Experts of a small language model: width 192, a variant of Muon for the experts.
Below are experts of layer 2 (counted from 0) of a mixture-of-experts language model. Rows are named gate (a neuron's input weights, with its number), up (a neuron's input weights, with its number), down (a neuron's output weights, with its number) and show model dimensions 0-191. Each number is 128 + 32 x the weight over its row's rms, rounded and kept within 0 to 255.
Before each expert's rows: a language model's description of what the expert responds to; "comes after" lists some tokens at least twice as common just before its tokens as in all text. This comes from a sample of Wikipedia text that the model never trained on. Tokens count by the router's weight.

# expert 41
Description: Nouns after possessives. Opening pieces of nouns right after his, her, the or a, especially m-words and kinship terms, such as his masters, memory, mother, wrist.
comes after: "the ", "his ", "s ", "a ", "her ", "of "
gate0 [178 132 134 128  86  99  98 109 158 137 117 123 137 147 196 204 116 148 126 194 117 105 153 117 202  50 110 112 161 178 153  97 177 100 130 182  84 130 157 181  57  89 144  92 136 144 160 150 100  94 111 123 107 127 148 168  83 120 108 137 137 149 116  95  95 111 214 150 128 141 155 128 212 135 137 173 171  89 110 141 127  63 117 181 137  91 157 108 128  85 100 147 161 128 106 166 154  78 158 125 131  80 154 110 146  79 139 153 162 108 109 130  93 124 104 166 148 135  77 157  93 120 158 118 117  88 155 152 182  85 151 172 189 107 114 126 101 113 128 121 121  58 149 137  89  84 134 121 130 125  92 110 207 149 140 118 103 112 140 142 168 134  98  90 103 129  64 135 187 138 112 151  90 111 119  88 118 146  91 149 113 145 153  82 128  83 131 134  85 100 166 108]
up0 [141 121 108 120 170 141 137 176  97 106 166 120 128 126  54 122 155 118 100 124  77 143 125 114  93 226 157 158 130  82 117 169  60 129 133 151 146 132  97 118 148 118 165 128 109  96 132 127 137  67 134 134 175 154  97  48 175 114  86 150 156 122  77 141 156 179  66 111 151 123 140 153 141 114 113 101  53 183 175  94 139 189  85  55  97 153 147  97 134 125 151 149  91  65 178 139 133 117 106 134 163 148 129 115  61 134 125 116 110 122 141  64 172  95 154  91 188 182 129  94 128 106 110 182 136 136  88 116 107 177  86  81 130 115 144 114 158 130 142 111 146 138  85  87 156 134 155 130  98 129  86 171  91 132 132 176 144 129 134 101 107 131 143 154 164 175 179 139 164 136 106 148 194 170 117 191 160 122 130 112 132 209 103 150 117  96 127 137 100 128 124 133]
down0 [116 110 123 136 118 143 123  98 102 105  95 135 135 174  98  89 169 129 195 115   6 129 134 134 128 106 146 145  83  90 134 125 106 168 122 119 155  45 128  95 141 135 154 163 154 190 114  93  84 137 104 160 141 174 122 152 139 100 136 103 126 132 135  65 104 165 108 104  89  94  74 139 157 180 103 134 104 109 113 156 138  81 123 128 169  95 125 113 156 120 201 129 113  39 105 105 125 113 119 120 129 157 129 143  88  98 219  99 153 170 152 170 142 150 192 112  64 139 124 128 178 170 112 152 141 134 129  99  40 127 133 112 119 122 129 200 107 190 142 100  97 127  88 121 128 175 129 106 134 144 126 131 188 194 154 169 148 104 105 159 138 111 103 107 152 144 101 100 144 135 113  90 197 121 160 115 117 125 100 139 195 118 105 128 102 150 159 182 120 158 102 105]

# expert 49
Description: Word start after article. First piece of a common noun after the, a or his, such as jud|ges, premi|ere, val|ues, village, town.
comes after: "the ", "The ", "a ", "his ", "American ", "s "
gate0 [ 95 154 144 163 172  91  64 129 122  94 104 119 130  82  98 133 115 156 145 171 179 121  68 100 137 149  78 168 123 131  99 104 176 145 183  87  75 168 153 132 106 140 146 125 137 128 187  77 138  85  92 147 114 132 173 131  69 113 117 127 153 162 105 156 122 122 142 150 144 159 123 116 137  91 151 124 182  96 120  88 177  72 125 117 147 107 108 139 151 186 122 192 132 135 135  73 119  86 152 142 141  75 116  72  51 143 140 139  95  99 134  92 110 132 150 117 124  63 171 138 111 129 112 124 155 129 138 122 205 155 131  91 116 116 133 166 184 136 145 137 182 112  86 181 147 121 140 156 172  76 168 104 101 119 115 172 114 131 104 132 114 144 142  96  65 126  90 121 184 111  89  70 189 162 145  48 202 113 137 116 148 132 132 174 151  74 158 141  91  82 110 159]
up0 [124 130 108 204  95  70  73  85 119 122 142 110 143  97 144  62  80 172 163 202 155 138 141  54 111 180 124 116 134 141  53 124 140 174 140 121  49 140 135 117 165 122 173 142 120 151 167 123  93 114 133 162 123 154 152 128 119 119 101 158 136 160 139  96 180 151  97 135 141 158 189 104 158 130 159 135 126 125  78  95 175  84  92  99 189  89 146 124 121 133 128 158 119 114 156  81 136  89 135 115 169 135 151  95 114 110 103 128 121  83 101 135 125 122 109  98 126 130 177  95 131 123 149 120 106 104 112 181 104 160 158 132 134  89 106 192 148 101 112 138 153 144 141 181 128  76 104 200 174  89 125 146 111 134 127 171 193 136  77 115 149 120 140 127  80  97  69  75 175 148 125  79 164 109 174  70 151 161 146 145 120 140 130 132 131  65 132 169 158 120  93  41]
down0 [106 108  70 146  80 145  66 140 110 104 127 123 120  97 139 123 145 170 185 139 150 129 134 119  97 189 156 170 135 152  97 129 166 167 182 141  77 184  82 150 142 131 190 164  78 149 105 116 113 107  98  76  80 111 125 162 163 137 103 120 148 109 164 168 136  49 159 183  97 139 190 109  75 171 214 123 147 103 103 103 159 102 133  89 106 107  86 128 120 128 101 151  74 128 139 114 131 160 135 114 160 126 175 111 146 178 122 138  84 155  94  68 163  94 172  31 140 126 199 117 127 110 152 159  37 151  72 132 147 139 131 117 143 111 180 103 145 104 105 168 122 153 166 128  89  81 160 102 159 113 139 120  83 117 134 108  97 137 107 142 138 126  93 158  87  99 115  96 187 154 130 159 137 125 154  99 102 164 190 126 123 169 107 138 126 127 132 126 135 107 145 100]

# expert 34
Description: Dates and months. Pieces within dates and month names, such as day numbers, the comma before years, dashes in scores, e.g. Nov 26, Octavio.
comes after: "m", ":", "–", "October ", "6", "7"
gate2 [141 127 138 148 150 146 144 153 142 126 116  87 111 143 132 106 135 110 153 133  63 105 116 149 114 165 158 136 159 122 120 143 149 120 151 118 139 116 142  54 153 125 144  45 132  83 190 178 124 141 121 111 132 172 135 131 113  90 114 161 168 180  92 115 129 149 101 170 134 103 147 170 129 116  71  87 112 121 161 140  83 144 137  76 162  82 106  96 141 117 122  63 134  96 132 101 115 131 159 142  97 107  98 170 167 129 146 163 179 144 113 107 106 167 124 128   0 139  59 164 122 172 145 168 199 134 116  98 134 142 152  98  74 180 102 101 147 133 213  92 156 146 137 136 192 193 179 113 108 106 169 135  91 131  94 105 220  61 119  81 133 132  93 142 137 164 113 109 106 158 122 130 149 159  95 114 160  90 120  70 146 121 159  95 153 109 140 103 103 156 105 137]
up2 [127 114 166 100 104 142 145 139  91 145 140 182  73 100 177 117 136 111 191  79 171 105 122 163 143 136 133 113 185 145 137 118  85 121 127 167 138 130 133 102 114  95  49 141 126 160  32 170 132 148 144 142 101 142 128 176  94  83 146 101 117  78 192 119 165 165 149  65 152  44 106 105 137 116 121 117 200 126  44 133 174 120 137 134 113 180  83 161 130  90 170 219 163 161  90 147 106  96 182 100 159 151 120  68 103 102 130 108 182 118 170 149 147  78 175 100 130 100 123  97 137 113 136 144 152 124  97 135 142  44 144 101 135 124 137 116 149 135 136 198 143 119 140 130 135 154 181 132 121 163 116  77  88  97 130 115 139 119 116  90 143 165  88 153 144 116 140 118 149  82 122 138 104 151 130 137 107 109 106  85 107  65 145 142 139  75 128  91  94 149 127 134]
down2 [141  44 139 114 127 122 109 134 111  91  98  81 127 126 138 136 132 148 106 182  53 174 177 144 107  96 225  98  78 117 138 143 131  92  96  87 113  87 105 123 165 146  70 108  64 193 139 145 117 152 180 147 142 150 146 166 157 175 136 145 115 101 127  79 113 131 201  94 147  97  56  90 127 146 116 121  89 133 140 173 148 159  56 103  67 157 143 179 161 101 168  95 165 134 131 118  26 118 172 122 170  84 147 180  91 138 137 144 143 117  52 117 136  88 103 148 153 173 136 163 158 157 163 136 106 200 169 129 136 120  92  59 129 148 123 116 136 121 106 133  92 116 177 160 132 130 139 107 107 126 151 143 124 164  92 161 191 134 112 136 162 126 133 120 153 127 114 136 109 108 134 146  94 143 102  94 122 142 100  99 131 142 100 106 110 179 113 154 122 150 168 134]

# expert 14
Description: Paragraph breaks. Line breaks, mostly double ones, after a sentence or a heading, before a new section, paragraph or list; also closing quote-punctuation.
comes after: ".", "==", "===", "=", ")", "|"
gate2 [193 139  90  99 105 156 134 125 121 158 105 141 169 133 182 119 145 137 134 124 163  98 139 150 119 117 121 172 136  89  58 140 146 126 103 114 110 110 126 167 128 175  87 153 148 222  88 120 131 140  73 106  92 165 140 120  74 110  63 145 113 197 135 141 133  87 159 115 114  72 142 178 134 106 144 124 161 114  71 121 151 116  80  83 147 200 138 115  94 102  82 123 155 123  53 134 156 157 184 135 116 149 168 151 104 103 122 147 126  76 103 181  84 138 154 121 141 123 121 147  99 117 130 110 128 222 129 140  68 100 217  93 113 107 109 132 105 145 143 103 109 149 121  86 112 108 143  84 110 125  92 129 120 105 125 102 138 115 181 156 158 128  96 143 142 130  72 189 160 201 107 115 106 117 173 139 100 208 178 114 144 151 168  70 103 114  94 170 139 132 122 155]
up2 [196 124 102 146 184 143 112 161  90 133 124 132 112 119 172 106 130 148 109  98 196 183  99 142 183 108 150  81 112 133 152  98 190 100 118  94 134 161 166  98  93  88 105 142 177 112 102 174 153 113 181 157 130 135 148 134 129 153 143 138 142 173  54 156 108 130 100 142 174 155 101 131 142 139 157 139  98 125  78 114 169  88 104  90 123 129 102 117 126 133 114 110  76 122 117  28 137  83 146 153  97 161  62 122 112 131 174  67  57 135 114 110 117 128  70 112 100  98 135 139 156 180 161  94  80  68 131 139 100 137 162 132  93 137  80 137 120 141 171 171 158 159 142 102  82 151  90 143 157 152 136 136 156 158 125 119 124  74  35 123  74 134 168 103 150 121 181 138 138  95 123  60 110 130 142 135 148  85 138 147 137 153 152 184 138 135  64 139 165 168  94 101]
down2 [102 152 113 114 202 104  84 126 145 115 149 158 138 163 144  78 135 118  79 110 134 143 171 153 187 106 146 126 108 130  65 112 174 130 170 110 120 148 178 128 117  71 148  85 105 131 126 227 142 123  61 126 177 161 179 125 147 162 102 111 155 104 113 159 127 136 121 125 136 132 172 157 122 142 130 142 193 165 125  94 122 101 104  89 102 145  95 147 144 144 149 100 108 124  74  30 188 122 116 156  30 126 146 147 112 162 162 107 123 173 128  94 136  98 103  80 127 160 182 142 188 128 187 128 136  69 115 134  96  94 176 136 149  78 144  96 159 142 108 102 181 124  50 111 136 137  74  98 153 147 114 120 146 137 107 128 143 150  83 152  81 138 203 132 139 136 135 106  79 134  92 116 123 106  52 106 153 133 130 143  95 180 110 158 131 131 115  85 150 134 128 130]

# expert 33
Description: Section headings, infobox fields. Words opening headings or infobox labels after == or line breaks, such as Awards, Honours, Born, Genus, Founded.
comes after: "- ", "==", "===", "| ", "== ", "=== "
gate0 [143 161 139 115 155 101 160 148 160  89 157 127 164 131 109 171 103 124 170 145  91  91 138 110 114 135 154 170  80  83  28 103 163 149 158 128 116 150 153 120  73 137 161 108  92 125 133 114 122 143 135 109 102 102  98 159 140 109 159 126 189 114 138 180 112 112 113 125  75 146 159 123 135 136 206 156 116 162  91 149 125 121 141 133 143  61 102 102  89 115 133 140 180  62 114 160 158 115 120 201 121 130 130 122 103 112 161 164 166 106 109 118 129 116 131 174  47 113 136  82 160 119 182 149 143  83 172  89  70 107 110 177 100 124 168 139 144 156 124 116 145 125 158 149 188  84 128  87 115  92 108  60  73 157 155 217 134 110 154 141 110  95 172  90 121 170  93  85 151 145 107 142 118 172 150 165 185 143 150 179  77 150 128 125 115  99  74 189 175 141 131 137]
up0 [143 166 184  77  92 102 138 106  72 122 150  84 160 128  96 111  73 134 173 114  86 106  95 126  92 147 117 162  99 151 126 165  99  96 121 141 130 111 168  66 141 163 121  95 150 138 208 111 160  98 115 114  96 128 189 157 138 142 131 154 150 173 116 158 172 110 108 166 121 174 104 155 155 148 103 111 157 114 112  85 103  92 164 119 108 129 111 115 123 123 217 134 153 130  67  71  91  87 208 131 178 105 111 119 185 100 136 113 120  82 179 185 111 124 150 170 157 155 150  97 150 155  52 138  69 136 139 151 164 138 155 140  51 128 115 139 162 166 174 104 145 165 152 131 154  87  83  99  92 107 130 158 104 144 117 118  60 162  81 144 166 140 140 106 114 152 153 155  80 127 133 159 116 131 105 157 176 142 164 131 191 131 104 132 134 145 128 127 103  75  81  74]
down0 [126 107  90  78 141 216 160 197 116 144 178 129 166 123 114 139  65  55 112 153 146 202  69 167 166 146 109  94 172 110  93 119 152 172  90 117 209 165 138 173  96 135  87 148 139 103 138  91 150 162  48 153  97  99 111 136 199 126 148  78 116  91  82 133 106 135  95 129 106 155 146  97 178 100 119  86 147 135 112  91 119 161 115  93 108  85 167 137 134 122 150 126 133 150 103 151 150 100 162 160 109 197 138 120 162 173 136 103 168 118 177 138 165 136 104  85 115 137 100 119 134  77 128 122 130 141 116 191 101 118 105 160 118 191 143 147 149 177 163 126 128 174 150  83 116 106 105 111  84 133 142 167 133 101 102 141  55  95 131 131 105 163 109 108 130 132  86 160 104 115 155 174  95 124 203 171 127 101 103 102 111 111  98  80 121 103  98  93 138 131 139 121]

# expert 18
Description: Capital initials in lists. Single capital letters or short capitalized pieces starting a name or term in tables and lists, especially L, W, Sh.
comes after: "| ", "; ", ": ", "- ", ", ", "("
gate0 [107 154  75 140  91 105 131 128  65 126 108 132  97 105  75 167  83 139 164 155 145 128 137 137 139 109 152  87 131 133  97 180 125 114 116 124 170 105 150 133 152 110  92 136 101 143 113 135 139 137 133  73  72 147 164 149 135 151  87 124  81 180  92 104 110 133 150 135 128 195 104 161 136 119 133 160 146  51 121 104 189 150  95 112 161  91  65 124 114 154 129 117 123  83 138 143  40  67 170 115 125 130 102 133  92 169  89 164 141 167 136 132 183  97 136 124  61 112  92 167 111 165 211 123 153 119 105 140 127  96 178 181 146 117  45 154  89 147 117 167 148  52 129 127 179 146 173 177 136 122 158 126 116 117 147 127 196 119 138 169 103 107  96 146 124 159 133 143 114 134  62 197 121 131 143 161 123 139 150 107 109  82 128 187 109 125 142 103 104 191 158  66]
up0 [161 160 134 132  68 149 118 132 113 169 146 156 108 149  65 108 168  55  97 112 147 150 164 162 132 144 132  97 118 170 109 141 179  98 152  68 130 124  83 100 150 101 136 143 140  67 111 178 126  59  80  78 155 170 145 165 169 142 107 152  84 134 143 191 142  90 152 104  90 159 111 157 121 102  40  77  72 129 107 126 107  95  62 163 167 116 166 135 175 122 114 123 115 121 133  97 149  85 158 155  80 163 166  98 134 129 113 143 110  85 115 104 137 174 148 139 111 102  87 124 131 127 143  98  69 120 123 132 100 148 175 170  90 112 146 139  62 114  53 168 146 152 172 155 116 183  94 168 109 159 171 165 172 165  99 158 124 180 123 137 112 124 103 139 104 144 100 133 105 117  97 149 104 169 159  85  81 140 138 122 172 161 150  94  78 184 121 129 174 102 125 154]
down0 [ 90 129 112 111 127 106 193 112  72 119 124 162 137 174  88 131 109  61 100 102 105 154 135 151 113 178 149 119 130  83 130 123 150 169  98 170 160 127  73 187  78 102 113 173 102 125 119 167 102 121  95  48 181 150 134 197 121 104  72 115  91 126 146 146 140  84 140 103 113 122  67 192  95  99 104 175 127 132 151 101 170 180  88 147 111 124 134 132 125  77 127 158 118 117 141 144 148 162 102 108  97 129 174 112  79  86 122 117  78 122 120  99 164 145  97 130 100 121 139 149  80 101 220 160 132 161 168 101 116 111 163 169 123 109  88 128 126 151 144 160 127 139 141 132 145  75 126 167 143 171 111 116  80 112  58 143 133 196 103 112 144 153 163 114 158 164 138 114 178 140 123 160 169 159 101  90 119  76 128 145 119 168  65 145 141 135 160 183 136 218 119  89]

# expert 43
Description: Closing brackets and quotes. Closing parentheses and quotation marks, often with a comma or semicolon, ending birth years, acronyms and citations, like 1864).
comes after: "1", "2", "3", "4", "5", "8"
gate0 [115 150 131 137 152 124 108 100 128 155 113 133 156 165 148 157 251 128 114 131 156 152 128 105 123 119 138 144 136  58  87 189  91 118 150  89 139 157  56 121 131 173  97 132 101  90 174 101 113 166  88 163 154 129 164 132 151 136 109 181 125  92 128 139 141 159 119 125 124  87 145 129  96  64 100  85 145 123 116 158  81 153 129 114 111 140 104 164  78 187 114 140  82 135 143  86 134 122 157  65  86  71 100 153 253 121  78 165 133  91 177 165 141 147 111 128 110 158 110  90 100 129 107 159 111 112 147 127  59 121 115 126 104 118 140 169 121  94 109 107  87 154 181  95 129 150 140 158 116 104 101 102 131 141 147  74  83  69 182 126  95 109 169 112 211 156 145 189 132 149 114 110 145 127  90 132 143 154 138 102  78 152 135 109 177 143 142 153 183 127 105 127]
up0 [ 76 159 175 142 129 135 124  98 213 134 128 165 114 140 120 100 208 118 121 107 103  95 110  89 141 115 171 157 145  97 110 134 140 129 168 134 125 139 131 139 161 129  76 159 149  88 127 183 119 135 142 122 146 123 142  88 121 106 143 157 108 136  34 119 196 187 133 139 109 106 146 133 107  81 189 108  97 143 128 100  92 164 152  65 110 148  96 183 103 157  75 165  99 162 134  70 141 139 132  97 110  73  91 151 119 105  80 190 115 128 141 142 145 139 152 140  74 144 128 162 104 118 117 124 180 124 163 139  79  76 140  68 141 140 133 122 120 147 163  89 135 159 161 109 207 146 186 175 125 185  87 164  97 115 167 143 108 120 138 126  84 121 187  90 110 142 131 143 167 150  99 120 116 198  41 166 148 136 125  66  85 167 133 115 140 118  95 108 155 121  87 104]
down0 [137 132  84  92 162 162  92 188  75 110 151 122 109 135 152 113 100 125 173  99 105 109 124 154  87 111 135 167 115 126 141 116  66 111 126  93 132 106 168 151 133 115 222 151 152 190 178 127 129 131 124  54  76 164 116 166  73 118  90 156 165 108 135  97 153 175  74 156 114 153 143 120 158 168 136 171 109 113 152 133  96 128 132 148 130  95 193 105 125  80 170 135 113 113 148 144  90 103 154 165 130 125 154 126  92 162 136 190 128 113 100 137 144 111 103 148 164  95 139 114  93 124 104 112  86 129 117 138 125 138 153 210  68 151 124 138 102 110 187 114 136 155 109 140 113 141 155 153  99 141 123 111 117  47 128  65 176 108  91  99 118 104 105  98 151 116 149 109 126 132 170 164  83 106 199 152  69 150 201 207  89 108 147 138  90 164  97 132  75  61 145 168]

# expert 48
Description: Given names. Common English first names beginning a full name in credits, candidate lists and tables, such as John, David, Michael, William.
comes after: "| ", "- ", ", ", ": ", "by ", "and "
gate1 [135 125 146 123 139 156 128 128 110 153 144 153  93 142 109 119 137 110 191 104 113 117  71 115 157 109 107 184 131 139 135 198 166 130 135 129  90 134 117 114 104 112 133 142  98 118 148 158 118 132 134 205 123 111 131 127 129 130  90  65 180 109  88 151 151 100 137 159 117  69 137 118 145 118  69 177 159 105 107 136  65 146 149 128  80 211 130 126 100 128 115 102 142  73 217  82  35 116 117 128 134 104 101 145  75 147 125 124 106 154 130 188 156 101 177 156 136  85  80 149  90  53 135 120 174 176 133 118 121 125  81 111  78 122 117 102 131 135 133  82 131 158  89 103 203 152 137 101  99 167 133 152 124 139  77 138 116  99 197 191 141 134 148 109 125 107 100 133 104 146 100 126  94 118  79  61 113 110 141  91 171 156 154 125 159 166 109 157  49 119 107  58]
up1 [116 116 107  77 101 152 176 132 116 147 146 179  83  78  96 143 129  70 145 127 174 113 138 154  95 101 114 103 106 145 160 122 165 115 126 110 120 162  63  87  85 142 124 151 152 161 131 162  95 141 188 188 140 104 104  86 125 105 179 120 105 123 118 166  87 146 131 152 129 118  90 105 164 104  96 198 128 121 125 170  80 163 129 115 129 145 132 107 124 133  87  62 183 115 167 104 176 132  63 133  84 138  56 102  87  90 116 148  74 117 104 139 127 138 188 106 123 108 103 152  94 185 106 147 153 133 122  93 154 140 194 118 117  98 171 196 117 117 110 137  90 127 146 127  78 102 124  84 163 159  88 126 100  84 107 159 121 102 134 128  62 186 174 162 131  88 192 103 114 100 137 192  98 141 127 131 150 135 188 178 126 131 181 118 126  64  65 140 166 118 148 106]
down1 [189 150  84 114 129 218 146 153 129 131 123 144 138 109  48 147 111 122 128 134 121 149 118 171 112 153 149  78  87 127 183 144 145 170 145 127 111 115 137 141 101 123 161  92  91 177  64 154 129  92 147 185 133  19 144 142 133  94 120 107 138 171 185 112 163 173 162 160 119  93 136 187  94 169 153 135 134 158 111 115 142 155  78 136  85 111  77 129  95 120 125 113 150 159 129 181  96 174  71 146 122 121  96  90  85 166 139 195 148 111 148  78 146 125 153 117 129 118 150 171  84 123 118 134 117 111 100 124 155 116  62 102  48 115 196 115 128  98 112 118  78 163  76 103 177  82 148 141 116  93 119 178 119 138 109 144 123 180 105  80 104 124 134 187 126 130 136 110 152 138  98  79 159  95 126 140 105 140 185 162 140 147 133 160 108 131  66 145  88 145 153  96]